config = dict(
    n_experts=128,
    moe_layers=[1, 2, 3, 4, 5, 6, 7, 8, 9, 10, 11, 12, 13],
    normalize_top_k=True,
    batch_tokens=[32768, 65536],
)
Below are experts of layer 10 (counted from 0) of a mixture-of-experts language model. Rows are named gate (a neuron's input weights, with its number), up (a neuron's input weights, with its number), down (a neuron's output weights, with its number) and show model dimensions 48-95. Each number is 500 + 25 x the weight over its row's rms, rounded and kept within 0 to 999. Numbers have three digits each.
Before each expert's rows: "gets" lists some tokens that make up at least twice as much of what it gets as of all text. This comes from a sample of Wikipedia text that the model never trained on. Tokens count by the router's weight.

# expert 39
gets: "\n", "==", "===", " ==", " ===", " ="
gate0:492435549464512464476516515496508522542501493507478489525530538507516512555455447509498454479476488463492463474540523470521514475533498489481475
up0:525548514436505496501476480507478490497504507517524561483530538542518468491495504502493506494501529527535468506469454475521488510507479504475527
down0:498509467500478507496498494500510517531511454517504479489520449461459525511431451476526493527520501466494563527526478473524524484488501490506506
gate1:512501504531518501472491505499499499512502492523490478517481531543499520507489536546489512517486506474558530508486481533509539422485514497493504
up1:527488488526454537526501513527480498555480527511528504480502505500500501490474485495516506507464444492493464526484485518504499459495494508475518
down1:521523518572510488504482494504519418497496513474521500507439475499508511514476472521530521501495499525537497465509537525541515499528511522539510
gate2:511521467510492495486507469456546537517486515461547500522520491525525514520499450522505523542463495524471478525468509510484507468516501467470506
up2:506534502491476478555494484525462480505495504515496499484500497517508480461478518516449481490526522487472516516536488460512493482524491515498490
down2:506477490499467481478500506497508476533515495497499496494524548509467466492551533502512462506519531483522538540516432494509469488477422548479481
gate3:500502511503494492557518539501550513463518523537490476526541483491496530469494482490482483519487523508471553500500476545502467458487508480521474
up3:501512505477444488503508481487463509487496500531474490530528524460476525470507523511502436499462485554478493462504524516549481467524522459512460
down3:515441510497522441504497541480517469544477494507502477516540512499485558476486504482457455502522482510517501457510513539531497507511534523491495

# expert 121
gets: " of", " in", " for", " from", " to", " at"
gate0:504520546506504491510489478516494487462486515478453467511493516524505503490540523506497560488503490519507525485488475473559488539446500525464565
up0:518508484531491510520532481524486506476499540497507516471483521469458465507516483494469508511452467485487448482485507494500508449461507494507521
down0:498465565542479480512492461494485443444521479508553518484482521498483489522493500490495506492504470524531472486500482471568472515477515460511474
gate1:479477515494483481536488485515524512499497494501481526502466517495510444488479507519478492505468490528485473496514503503519520482497541479498528
up1:500495510522493505492516505477495485478500499472505493500480498524542487551483490472508533507452518476503463470509483501504445492532508495524505
down1:481477483513493575526522482520489537452499494528501491478512465497473499481543509493545524516508507449476499487463509460526498527508519512534472
gate2:484520474484458471499517494455476493499526544543500518508497518522453524454457489478514460523532495514508462528503475553508499547494490523489517
up2:472501514515537541456520521469492510507527497484474459507533477509512527485495519522497508489521478457534516490457534490472530488559456490487477
down2:510475514494494494500534490481463486446498508482538497499494519477510520491467476502487501465503489539555548508476563512512489494471508512462490
gate3:531461466488524531487497492516490528499473472520487488466530514483515509513525511506498506467471488499498499531497491542504508514480503500487531
up3:507475507493500516502495484538510506511485497532538484487512513451464481504505542464492519442495491505489476521515474530509521530515497476513525
down3:475468512496511543529508488524473496491501480535495502496511488507509491493487484551505484486494465515480508485518540466546507506497525524494525

# expert 25
gets: "\n", " (", " \"", "-", "/", " \\"
gate0:464504526466496565507534529505482493512472508503440508514479501510508494495516504504507524484505497488483506539492539490444481505428465472477467
up0:476527515527479493503471458490571508509488487473556496520481485527559493493549481524476483476461493525525465527504520494500497462480471499549522
down0:509492523480520503476529523496463489515496427465521502584514533498507543501455429480467483493453519498494502568541515534531475478481483511498518
gate1:476528498471507532558518501542490482506504511461507517487551488543491479492495488471540474491529458490475527520512486473505510543491488502545521
up1:492473461472518504541531534478488497513507506536489501481482508450486510488518496477472500501515470536501487529425550534495538531475511494463560
down1:527468487505477443457480531478510529480504496533487514507518534500514504499468503514528495532479502491541489472515503477525503483484496518525474
gate2:493525510496486557485480487507494495548461486548500490478498510494493480524527483528478512516506534445488459465486494486505508506468542516513435
up2:510542502480504500487524484510575506503533473500477539497503528515456525509517516514483506511536499517480517490556480508483482483520476527492524
down2:518524483479530491520522510513576534487511482485463495485482508504487526508500531510498501403503472520478477473552468500471502492478497493528511
gate3:487474541552495539516522481467556528519482478460545513493517510487488525539483519494562512480514533535479533506488500480494506507467518504512485
up3:513487493500538510472462516460512463493461506521493519481551493530514491495496498494490504511518469507507501521496475554514507501493527508497486
down3:500468528487516515486495502508529493509531503492458490486557487519481553484520522516506448500489530467473476514535504471493551489515499449496500

# expert 113
gets: " a", " as", " is", " in", " for", " and"
gate0:473528508505472528502497474490523479513526479502540519520521501476480500530507490465496527547533509478509452493480453493513538472448560526556503
up0:475448448496504493510493472520494533500510498486525540525486497473464480508511507501507505473484547498500518519482472514481510527486500483470505
down0:530490514437471487452534492539502495498534477530493451504511517514491428509472503490512499517506500534487452517516490513481493480439546504523525
gate1:477521504516477507504507489513431466486484490506516520489488496512539485503474524495514574469525452515504531473507488493496463478569535504504482
up1:489498519482490537473474542485495482498504487528534510535481521492523488507508492485508457535494546496511455476481474509512499528527483463518521
down1:519492483473517493526526510502505523524508477550481478453497570455493526508526501512514501552468552451478482450489487519493513509467502535498491
gate2:517501536476520498522502498504496528471446497486499489484503515504512501521477499502469492514474520542547519486500496487471502481483489463481501
up2:511491488494442504488525484524488484521523570498439493510488460532527510540531523511502446510455488497528498479493493533508485494481468455520485
down2:468460483545488569474520509463474504481532479516493514541512500522518501530473486492521502501450491474508537476547479497514507492520499484486487
gate3:494463466522520465542497525437488499495502517495483450469539512471529498530501511514539507490509501460480514501449506493495509521509479495484514
up3:503524554488475488503508457449485467454513482463510526482522487477493513515490486452490510501484484505458493499516528553490540504544458538504515
down3:494514482531484537488473489487471517473491511504527473531540465496524531481479499515528501458484518499462464470534510493517492503526494518519524

# expert 123
gets: ".", " |", "-", " by", ",", ":"
gate0:511497493496463480554521522527535523472492525469545511547482505541479494525461518459501469530520525512497501561479522471509526508545524480501534
up0:481517507472479534501491519504475495541531541498493524496448483476516469512464483507479477505488447442515471486491507521499512459509518482478450
down0:515471530520504505470503518498516476492468471494488487463510543507531502492543501547526499506521551507493488461494477495482469509490517492492494
gate1:515513533480509476472506451530484510541534492485511470543505464524466552477483501465523548525511499455468505489475550496491482511514504474463483
up1:491557515512467505481509503516493504520475500479529534521499451508515485488552497505513498466501503470507565503473480488503475495498534494456504
down1:501505498474471489509506548461524507462500519484498494524513510494492503547471498483517480513485466510538530488550518450486515493469469473526503
gate2:476473542502467463463500505535533528501453503479495488481502505528500484505417469523509492511526574509512464527497503477508518456461516471507511
up2:488461548506499549493521544493502522496540491543522484502496501481483519510532438521487526446520476516492513525524503511460489520490501518485489
down2:530539500511430481520501524500478495533477503496529457490564525488516506483474483502484563450506504511473485473465487513505558481507507491507495
gate3:533487543507509468530483528471533515478536507474464530462528498543523493505500498503478511492491535487494471489467504540498500486490455497508524
up3:489501462472505560493497540512490525522523502491502504495485464464533451479475499515516445532487498501501534502471478523506453497495482520536463
down3:477514502486500533533520473456541510524487511490498518470467487486522509486497419517493445500517513525471466459512464521504507510510466498485485

# expert 19
gets: " |", "|", ".", ";", "-", ":"
gate0:523518522525501441460476462509499523469514531497525479487497518501469520478516488460506500462488513479489508477511495526509484537509489504501479
up0:471520502454512489488519517502506518448468465480475489488518524519535477495462467507536542524482512464464462506490502487475513511492534486507507
down0:511500517508519494516521511532491468441505546472447508517521481546471511494568495482488516491518497531507522456549509544488496522517545458495477
gate1:538518528541521423499513535477561464448505541463514454523503528495525531520509496503464492504470505497473505513519496467514542498544481492461510
up1:469510503549522481519483515493555527516510502469491464538491503508509512504487503465524520492475533498502516500500531505534549508555489511516488
down1:528506508530551467490460514468475521540507469499485486486506477507493515536470519504458505485472500464529493515482465512481495447486531518478510
gate2:480522470503528452516514469497504494500533506485498505507474510506495489493500490516518504489517507539470502544508468497538531530511500497470409
up2:503492487524508459525530498487472501524442488486498523475538482475490484551504523532480492486496509509477485552495492515494501478560504459472480
down2:476550518510470483511505481530495487496497501502537519545543454504485474476490532525491504554525530505502480461489513463485481481482480543516481
gate3:520533483473497461525507487529485448511547506557470516466511538495493492544491465538511539496500532528493462510512492492469559467487503479498485
up3:459498484531508486533493463522502516557490461453467552512496539519464533502510487498501529471524524494508496488514524511497499513524517447499482
down3:483492523505562490498501449502490459551467471511476469479521501471487502476483453511481516469569466461481475521485499484499511480489484508488521

# expert 51
gets: " |", "-", ".", " \"", "|", ","
gate0:510513520456464485492518461488461449504495495535517542516496526543493470510499468523483536503512500523512535527491499492505503491501487488480495
up0:514540441502521493514485522526509542486504511536529468493511497509498492494537519518511529519426497499482470524539516503482499486490505456523515
down0:520444562484494479468490504448495440523508494510504512491519419536524550493501480516532495440493465481521512512517477478494487467512499475533489
gate1:486482550551486479485501544521516519525464482508486474477485522492507485521514514499482511503493526491490498536494507515544472529517500524448506
up1:468537472503473480475516520534519540539482470457505509500546519517482512499516512495461517482493545500527535527450459474475501507528510545511482
down1:472500488499491471517477511523486450530486517504509512488480495463508535535537527499479522524464517489516473524477551491523497528452492503474516
gate2:499537480464520546471495477527468490513540526465503494487508479514473496566497451533482526553505555533494511530491514542538538520516418501474497
up2:461531529525522517524474482496517556493531485482440539508519503536530486448465496488482496543497496458471519498512481473466496502498530514523522
down2:546542534508475472501510501496479495507453497484491518499534543478528509495523521480532512479519513504502500523543528498477478524475519498486473
gate3:535476549490487503514503481520506507522478497553468525507505501510542506490456482509499499537500487495474486476530470505538494495529493533462492
up3:486470513519479483495479503495531493441516497489485523474514493501520470519529515513502445498461487493457503515519489537459482487488494460514510
down3:520476500464517461504504461516483497512511554528503505483469513514501503482491460478530518484557518490548520473481432528507474511535468494494485

# expert 34
gets: " the", " River", "a", "ian", " The", " river"
gate0:463474513505526507520494515489447530524471483490477507499525502511533479490513495459439531507524494519470483498526534546479491533459488481532524
up0:508502454492534526498442507466542491517507513528484533512475538512482499473541517528470498482482455547515528501493533503538527502480472519477514
down0:520480492510550521498526496568499541526511501488496506573509473511485541439486518507554476539506448489487488502510524508498480487499539509498525
gate1:527494525506542564500498505480531515477488529447516547495484509492512488484464445523525468474528520509485489535502495506507484514470519502500508
up1:483521494501517493488540510479503518484517512518486482472505510475521521511541455479477510500510461473516503531500486477493499488505460501492501
down1:486499527488459520501495481449501460495517525525509519496481517487512505493471483539475494513500469542486516460525488519510529444463506484509479
gate2:507504490511543498538568521500496521521452490539488483504507528468507540516511500493482496481496469512511508553529476515504510484457491477527491
up2:455507503482474538487485484476515482509497502531545486431526476460536522460515486510488488520520485470508493504519543474506504527469487503463514
down2:514504520524513477498452472511462521515524509501483506517508527450519463479514510500524482520506519505501483460483527523471511491512495474500468
gate3:465493525511506485520522504500517564537478457505488492549500478500552453485541464493462499467498530488431470558529482486437528472517485544484494
up3:507487484484537510545552549477475448476500485483465511492483515506486498485508492483481485511514465494461453524510550499507476479531507488521465
down3:525492479509522512547484518501523468462520511528506489558469475450473500534453481504473523493474487469509501473523526510498501522498511481468478

# expert 70
gets: " with", " and", " has", " had", " of", " have"
gate0:521524512498499492494485462524529511507513512506500482432481498483523505533495514490549508480495475484487448552516482494498446542506507478484498
up0:485445463538519498461489514470478518487486487470500521526474503542503510492496524500467522528509517489507469490505437446505524515523512524469513
down0:548494453474581483441512476487523447496494487495534530513507481490520494459468504527484447506487479462508527527495519486467520488543559537502533
gate1:470521513502515498490570476506534504511509543501480503461478510504453497513485512474498481500522522522504489502530488462486471527538512482538484
up1:472460497518535561478472526528505515495510538503509442509480489528484443494527502497501461499474490461511474494553494493479540521475486512494524
down1:509510500551496521503572504503478470469530518507451529533517531551483514492473515491515470513484510541486491487466467490511514491474524516533502
gate2:449503489458489516526477479512522480527483474511487468508456504467494463521502482511497465504502505506515510476490512454535496479496493566509467
up2:484512491511492450531484517510462486554463461498473517507473546491470496461467488499479485511475486471523509455513494523527506458512515501480496
down2:498488503509498491523492514503474481547517498534525473549491523482465473505521485503492504501506493478510475507505498499492487513519480558482497
gate3:490514487517495494504495568543497478482451526524560558475496485528489492535499516519507521490534477499518482461500479496529475544483494497468493
up3:541542490532495486527505466493498500505516485490442483488531458514513478542491504474466474501516488480492520510508532536490485522496495467502541
down3:466524496454509480481522489484528492528489531504515517467482507564491487509511510485535491526525476508525492493491472501504506544523507558502481

# expert 114
gets: " the", " his", " a", " The", " her", "s"
gate0:485474536543489488482471499510518514528491476465493500504520496487510527475518502493542478495503508460505499499490485486517513512484522502524532
up0:518501536499506503527503501496490515505461539539454534482516497518477501508540533491535480468497452482480517505464458497496508473493429519537493
down0:514442490535499488507494502497495510495514518521480548458535478488445518507498529518530516470471472504501467481459499462524481521479490475492536
gate1:454498466577495510499516484512462497501495489477440485493503516480526512495500528465490477468504492488458529472523461497476497527533467513506473
up1:506512517461508547495489486536521485525490527514454547515463500516498484512476461482497489480497475505540523431496508424475531538492468495491493
down1:515473499486542507493526526517486508484489511499454554526494498552480499501484486486530505486499476477469562489525488458473510542465504490570530
gate2:493494555490504482467508446530447517532482499507547494475489516507490474484524499497503515440490484491515500508498501490534516492471515496463510
up2:514568519468486513531475515538484540504506493477544498469538507509499552469516475491482507524480467509502489489495474519502471444521504500512518
down2:459509506566529525517502497550470509561501469540506506437522526512503473515513508437497483453531461494511482504552481505485527511502522514497518
gate3:521503524541497490502529448483508502454502484504512538574506506492510485504502483483526483451494502494460515526494502519541512431565491494476466
up3:434469516464532494518537486537516518507532478483500474510465492477524467503474507524464509495522510503471534525489532509491466497497506489517447
down3:519505533535455488476521531509494497536486533460520526506492503441460537508505473471514553506517492495525534505464477517520529471516529506515485

# expert 42
gets: " and", " the", " of", " a", "ed", " with"
gate0:498472503475461504494492486506477443476519530495525478484487482501493489509490502518463496508507503470531479502447516506490458485481502518533496
up0:498478541501520442522507519518450528467512519520517495523501479462498477509544457510482501478466468468509484473529538533452529490551496497472553
down0:472497483507546496519488497507475534525486509485526473529529516500456480506507513494494493569529460498472453500497448473506524509492493479544527
gate1:452490507488487518508512488475475522470466465477526447494479498482518508488525531490499533478507482466473510481536530473565482471476580480493533
up1:482428507520504499524495541480486475527512461533539510512518497496529450490522514498532512473518519450497543511492519513487511497501524530457471
down1:483527528475464545513475487492459515486478452498520469478476488508480483498496514483462533535493508481536438456502486517558446497532493511506504
gate2:530518486490550483497488503538480464469488501527507477485523521500516514490474480452483524523518457511509501507521521500511508498541441489494495
up2:533485437526500509526540504483482477472535513471498489502532482498525496535521474541501497529460466454514493515490516493517527498497518470522495
down2:479474480517478521464536438483494505549491534503448484483529501514510439561506500522504476520495503495522514533483527497492497495526516478514527
gate3:500501540488518497496490488544483515532514506494462576479498542527461520523519538470460488478532507505479504482480489498483520528518494458504478
up3:504463488483518478481508486519483503477471532493517491515501492480546501499511527485476504496499517515459495494480468495478466448490515535486474
down3:497497499501520521500538537522502494526519506468517459439524500539511481498502539512476515462500516467484543523466568515531489519496465542508533

# expert 101
gets: " a", " two", " an", " first", " one", " his"
gate0:518487535504493498504467505499518511475487532512469486517479473444511475528545462482512497535500478511469508508481504507471517525478458546512493
up0:477509489461495537508464534504496507514460487510493498544512481502515533536549498487507496537476512534486499493477502507533423504479512510507478
down0:478493493477506502505512477500486499502518540483499489524500462505493535522510483469468504544487515541489482530485474541490501498526531468521441
gate1:486502492532488522507476475498515480476483529460537505513497515524550513519489544486544458485482440510518520518440528521524526509470528532515510
up1:533460492500502492463458502500528444497446523471523512467496503499495509568484501477494488480521455502493518518445488549544493474521505530524522
down1:498483532505479534535480546535484563474519502500486462477482465491498507487467462530476516473467506512440504482522503511450496536496530510507470
gate2:478487472452484502517497536499499505543524480467478502499468467543505481525491501556525515533496509567522488527533490511463499484473524526469465
up2:511502486494498542509506478513470522488507539460515496532462512476479535494518497468489514529464463522494482581522523491478499498538518483519525
down2:501517527471471534498479507513512517487464507506481479474499528520524487537481511475486496463522521496559520498547466487469504509530512480513491
gate3:462472494518520502487506507464501536514515504491489473532496498467497484505516455500537510510469503500518484515501462503484488544511507502477511
up3:540502503476522495537468493528510521509489545475554472488482472495511500521491476497511511547456454517501473467510497510492539538515465491513476
down3:538488468487495473498483497484493531534517522512523479498509490510494490492513517524486508482494469483517453450506510528449531528504508461500513

# expert 92
gets: ")", "\"", ",", "s", "),", ";"
gate0:518521527522504501526483525521512494483460449510489513496490565485525491461505496527486467535505493494464527516465524516507510474431532513456561
up0:490502475503513480474521460533487462477500513517474510508528512496537465497529488529520485450509503467495498527487494453530515525511425468463513
down0:487500548487565500523489481488521494516493482467503507535456486498570537524473481509507512550506503516465515477511519463525511512511505496526512
gate1:471507491511514500534486491489547470488510527491491485503461494512491463533523490488515500545515492491495508509525500480548500515477513558492517
up1:501501501478494492440472474511545520504499487532514467487530524513502487504545510472532509495495541476514464468487502480484501499508544491452494
down1:493513532509544459487502494535485518508500487538499458537472459517487491502506505466499472497534443537490457490501537497516502525532498507493468
gate2:506493509538510508535501470503510523477514529523511490497507495520523482518485470483530492505479502506489510496506506475512511507505533462521524
up2:507481511497485476487574496500517549515516488499476496469516505495492483518507531498527432505467514502493460530497523485496495535509492537497501
down2:500523485470533525514489494520485506519511510461509490489528496479458473492548497473498467506504494466533524480483475486445493497490506519497516
gate3:468504482483497496509506520490488523470516466527496484459514492500514511514492494466510481495540507547485484491481519442467529519556471481467475
up3:481521525505490505475505530449544508519513454502522476493555529489529515486489538474498513519517485488500495499525500515498476512511454511507493
down3:436477521484492519467529524509470487470466499494523489534466505494494517517530481506523495496463492484530447469552488512467491480471524468509505

# expert 64
gets: " of", " for", " by", " with", " at", " to"
gate0:501519495484465464487498562520528486533504522500437521503458510507497495497462517474474462494512524492489485516493514453508550466482470529504531
up0:483437475488506455474457514513525495482537497473515507523516504497488526527445468496482498489510444474493496479537487474460520491507472505507524
down0:468530494520483514532518496460505538474509549544491535490500497448498512523498516467520518529488506529495498522511508477557493478478538518548458
gate1:491505508500497453511465521494500486495503517503472509482560517525483492520558498481458516517497511508499484511467531495416484469472469500523480
up1:553504511460530485518500481530434484536478481518519477502504492530520518518487488510561500469485478541471466494535519504488490505499456525506469
down1:509518527505507508547464478529501483523526525491541529489536538524502503493470484546472489532510526535526536486460510534537466493461549502459462
gate2:492514477501549537530438531482508475479477501493477474488528470536494507493469546487500507502493480508494461504474486503506532454502500471473521
up2:514470467485511509507460537514476529515537474507514481509504486512483522451529501463515521486491507471540516509505472497472516528492497440469484
down2:462523494481515490540503545517506519490517524543496518518514483465467509511445454517497527506482472494449480521511520537519505489455484506458473
gate3:555559520476509516504452499493467485486488448522489518515541503511493519473480543528513503510513560461498490523526535488480515468539521502508525
up3:504516523519500498492506483498497509526470518475487516537510512477487461482509507527479459491493500479461448458485559472511476476494543465474430
down3:542521463451560510475467507457520516437520513493523476514535484514513527538491513492540509498484482479453502490518507495468518487534523482480510

# expert 71
gets: " |", ")", " =", "\"", " —", " (0)"
gate0:512494463447501512499517497511500504521505516438515470503484499485460509470473500491477545478523476534480453534510495546452491482504481522473484
up0:515466459557479510505450512497537501531502533504495515447535475491452495474506520510512498504538526455506484506530528501516501513523488503533453
down0:521499486507493461481522504490453535444525455514481451476473485514548492487489455434483461495519520463474467482507509523448465483513544475497507
gate1:521511499514465494509521488519512511510534517510542507465477484507506508494521515469499488495522475485453514419488492448491482545524548507468522
up1:492536535521498554478547516491509557504496442539509460491509531513524501482465496519522496487487500462515512489519510510517507518491510451535555
down1:488515487504529488482476459536484493483577434531500482553517458545484460509518477458466461484450464510499501467528484488484503558506483485499535
gate2:511534496504451485500487481515446464529481498463450542533525541485490502485503475482508533538540526505499491556546553494475506529507507463510511
up2:476462495474489500511493559504507484471516475466515510492455508472496540494507507526508518511493503496538532472517477483510511478494494479506503
down2:494458525472453482511507516489539493495489504512496442493491492480478506507472510485555458458474499524477535525503506536566496492475477506475507
gate3:493537469481471499501487525500524541488504461498485516497524462510505492515498509517513518488519523439469512527503490534487489513440460510495509
up3:507493471505489509489499453481479490456500489496461518490488509504491527516500551458474487513509545487508524491473519541532512498491535498474490
down3:486520492533530499507502476506514447486503476501482488530470502499525469464434533489485487463521445502493526468506506465503511501491442508508508

# expert 83
gets: " on", " in", " at", "On", " On", " of"
gate0:498540522445503492528500502517499488474550486514450538512461480461485496449483520491480487502494509520505521500486555461499530532529496523490498
up0:515496535479474498445527462508494525522513485480524540504466533489482487489486528496502517502499521501465522489484503488522503492458501539491484
down0:470516486493500495485487514538522511545506463484510542507501467528494523521517525520465523499494462465493522462530496490513459497502515531521511
gate1:466535491514449516507471457470500483531486504465476491508473520530482481493518509516480486461530474485470508546473492532519491534530505489511470
up1:516524493462493504536506529435490481544520497527472484494479496510478479495467545546473496528524449471521490534461508466520492452519536501451495
down1:470484426476533463511538434484500505529452474494513491505510473489530467511477464489495495496520529479502520488488499479525460495523542495440500
gate2:539538518480487449489508504512491538503526502453505528491505516526499475490558480505492511533525531473502490474540511525457489499487504525518435
up2:514550498525515494494507466451492444511507520499531524524486522498502480467497483493517521544516505522480510525464558462491518487526502517539535
down2:499514452461474494496526518483475502489526517488491491452520488492478521479453480502488497486531509473468515532489496527495489516534484462524518
gate3:527528479488477492495488507530532506503503534507462457496503466492481507496526474471510520490514518483515538525501496507461502457480502512515505
up3:553486501536490518499508524528461478479511491481452514493528473496511517529498488460504526484502483438506497483525510529491487536494529493490504
down3:488488458518524468508512510480519500533490472515461520495456523474496534502510495512511482478514483483519457495497487506504477450486440477460483

# expert 21
gets: " of", " to", " for", " with", " in", "ing"
gate0:485520497493463537484487462539499519510487474508484520535519526529505515509566488481560487465462495458533507496476501504497497494481503480538486
up0:494450515458494504493480552499442488578496473459475482484490510527506486571438494501501501523513503477464540476496506509542508506444464497538441
down0:531473499477463471493455559477502525512477476495474476507479473480470506496493524497468523491516531516496512505506513530462508518502497510489481
gate1:507495478551498499495535478487511506520495494479489517469527463464450516515474539513469489484478494487501463511503502500534485472517508481472529
up1:453549552517518513533558486497474548477496452467481552490513481476515510499530473465495509489476479494488468471471491449527476519493499501494555
down1:492495473504495433497517478485477491548513479505509525509488497492461502513553532497486523458456483490498493466534492476533496517475508474534475
gate2:494498466468466537453521455527476510502492512494492517503511519501531525489493472507496506514501463522487533535481479505529523523519537531486526
up2:483508514501471499481483483485520484543496477469511506556523487480507494524514467521506483481524496496511497532521459465514520520489498542426478
down2:500518510468520518492533514474522525464477506491473456540499494510514513535470479512479495532443515492449469489528476528414522511523457428474523
gate3:510466522506444492510458504541559507461502495516478491470507488511528513520472499495517511515465504487503531549513480557459491469502458511503514
up3:515485536499487485499465547459456463532506475524518513478484539541477486497528538507514499502511547500491445528543504480528506507452478496511516
down3:453470562483505495488523488524531499541512467458508477499488509516491472541520505528514491506469489512470503515460490514509493472521504499558473

# expert 106
gets: " (", " \"", "\n", "(", " ", "^{"
gate0:483486502520517522525475461491537499497493469527547463488507465514521527480513458481521512464512470469483547519462478497537525501528500498520535
up0:534484519460524492496484506510519511490505523542546470511526482495471488509467470487467518520467495500483517443528505498453460499501502534496509
down0:506478529538476484507506515485520496504503521494503562479507522480522527486481468505516485497516521518505553476545504525515468521509499505510508
gate1:559494545449532484482455512517515495496565482530498450536498535533512496515490493524509499486495520527511470511559497532493505496512476454512503
up1:494501496462515482517538500526514471476492520514552437527486520469472495484503493517533470469510479482477509490518509462506481511488487498500509
down1:507536496514500501467527523493463519497490503487499526470501501510479541487526515479483536502518493507504502493528468407507504499499485533498519
gate2:502492552504502490536512454501499541508521495535496510472491510467538530470482502504484527499558530490491514502499515489519468538499473500521470
up2:445506505503437479503510502529540496501483517527507512537457525481459494516489469536528495485510484520511411473513498509539517522505477490455455
down2:479532555484486472522522492499489473463490518515516524474504470466498528455516467496495542493484502463551470519491538480493552510483520521474514
gate3:501517522516494497526493486496471518518535517494461501490499515458500486528490492492506493522503464538485451473453492518488544494505484487486522
up3:482504524474480465478461503555520472520469484512547495468561518488491476502514530496522506480510460483475498521542542484468507482493488486480471
down3:515489492505492485505473524540543522502533492547484482507493519519508516478509501541500467520449485497505498467533485474479515534519493546490500

# expert 61
gets: ",", ".", " and", " that", " but", "),"
gate0:504435505531546502489512534486521485484529483495504487495526509508473498495519508477481539533464524494502565438496488529484503488497519519511475
up0:514504501535533464552512445490523531511490519487521489545468539491488497472500489518451529463505507396452536479446514506511487481519532509532511
down0:501525515493457466515483455468443508495509506500490539515456484567531501498475488481506492488523535533499460528503517461462507548476464486550460
gate1:511522518512555503475529481512509500532472538487502506488501541492477477471489528491450486531496526521506545533475485471485473514529541525520502
up1:472540499501509466504518530463475500491478524516511492471505529489501512453490486531514495511494506461505504497465475523502522537512503467544452
down1:461529529439491524496499520481494503528514493493477509501542495468490508497464477536488477478521473491529498471508494549523468501523477492502458
gate2:503466514445471525505523506496497489462519423506491500503485488517554507509513528514534449498472484522528454510439500462532510471508491501523480
up2:503499510548493477495524508526507539524534519513483532461438481500495531477481503503579486505512506497504518433502523451514529530496450497514533
down2:514541485493486516496518493512496532440492474523501537495468514484496507505448462483573505479515513472536507514486481485500485507520505486530457
gate3:473479527490444510516507507499445523480473518483512534498487471521512497477532489476479488491520535497488490494516491522517545485525491493453514
up3:545474526529471507518488535518513501489497512513544467466478516534488510529531517469499502455483476474497488495479516451518502503508534549552506
down3:502455504529537495469492477460489455570488509476513486503527524531527469516473480526519508485532470502428465567492487513518496491517503507539505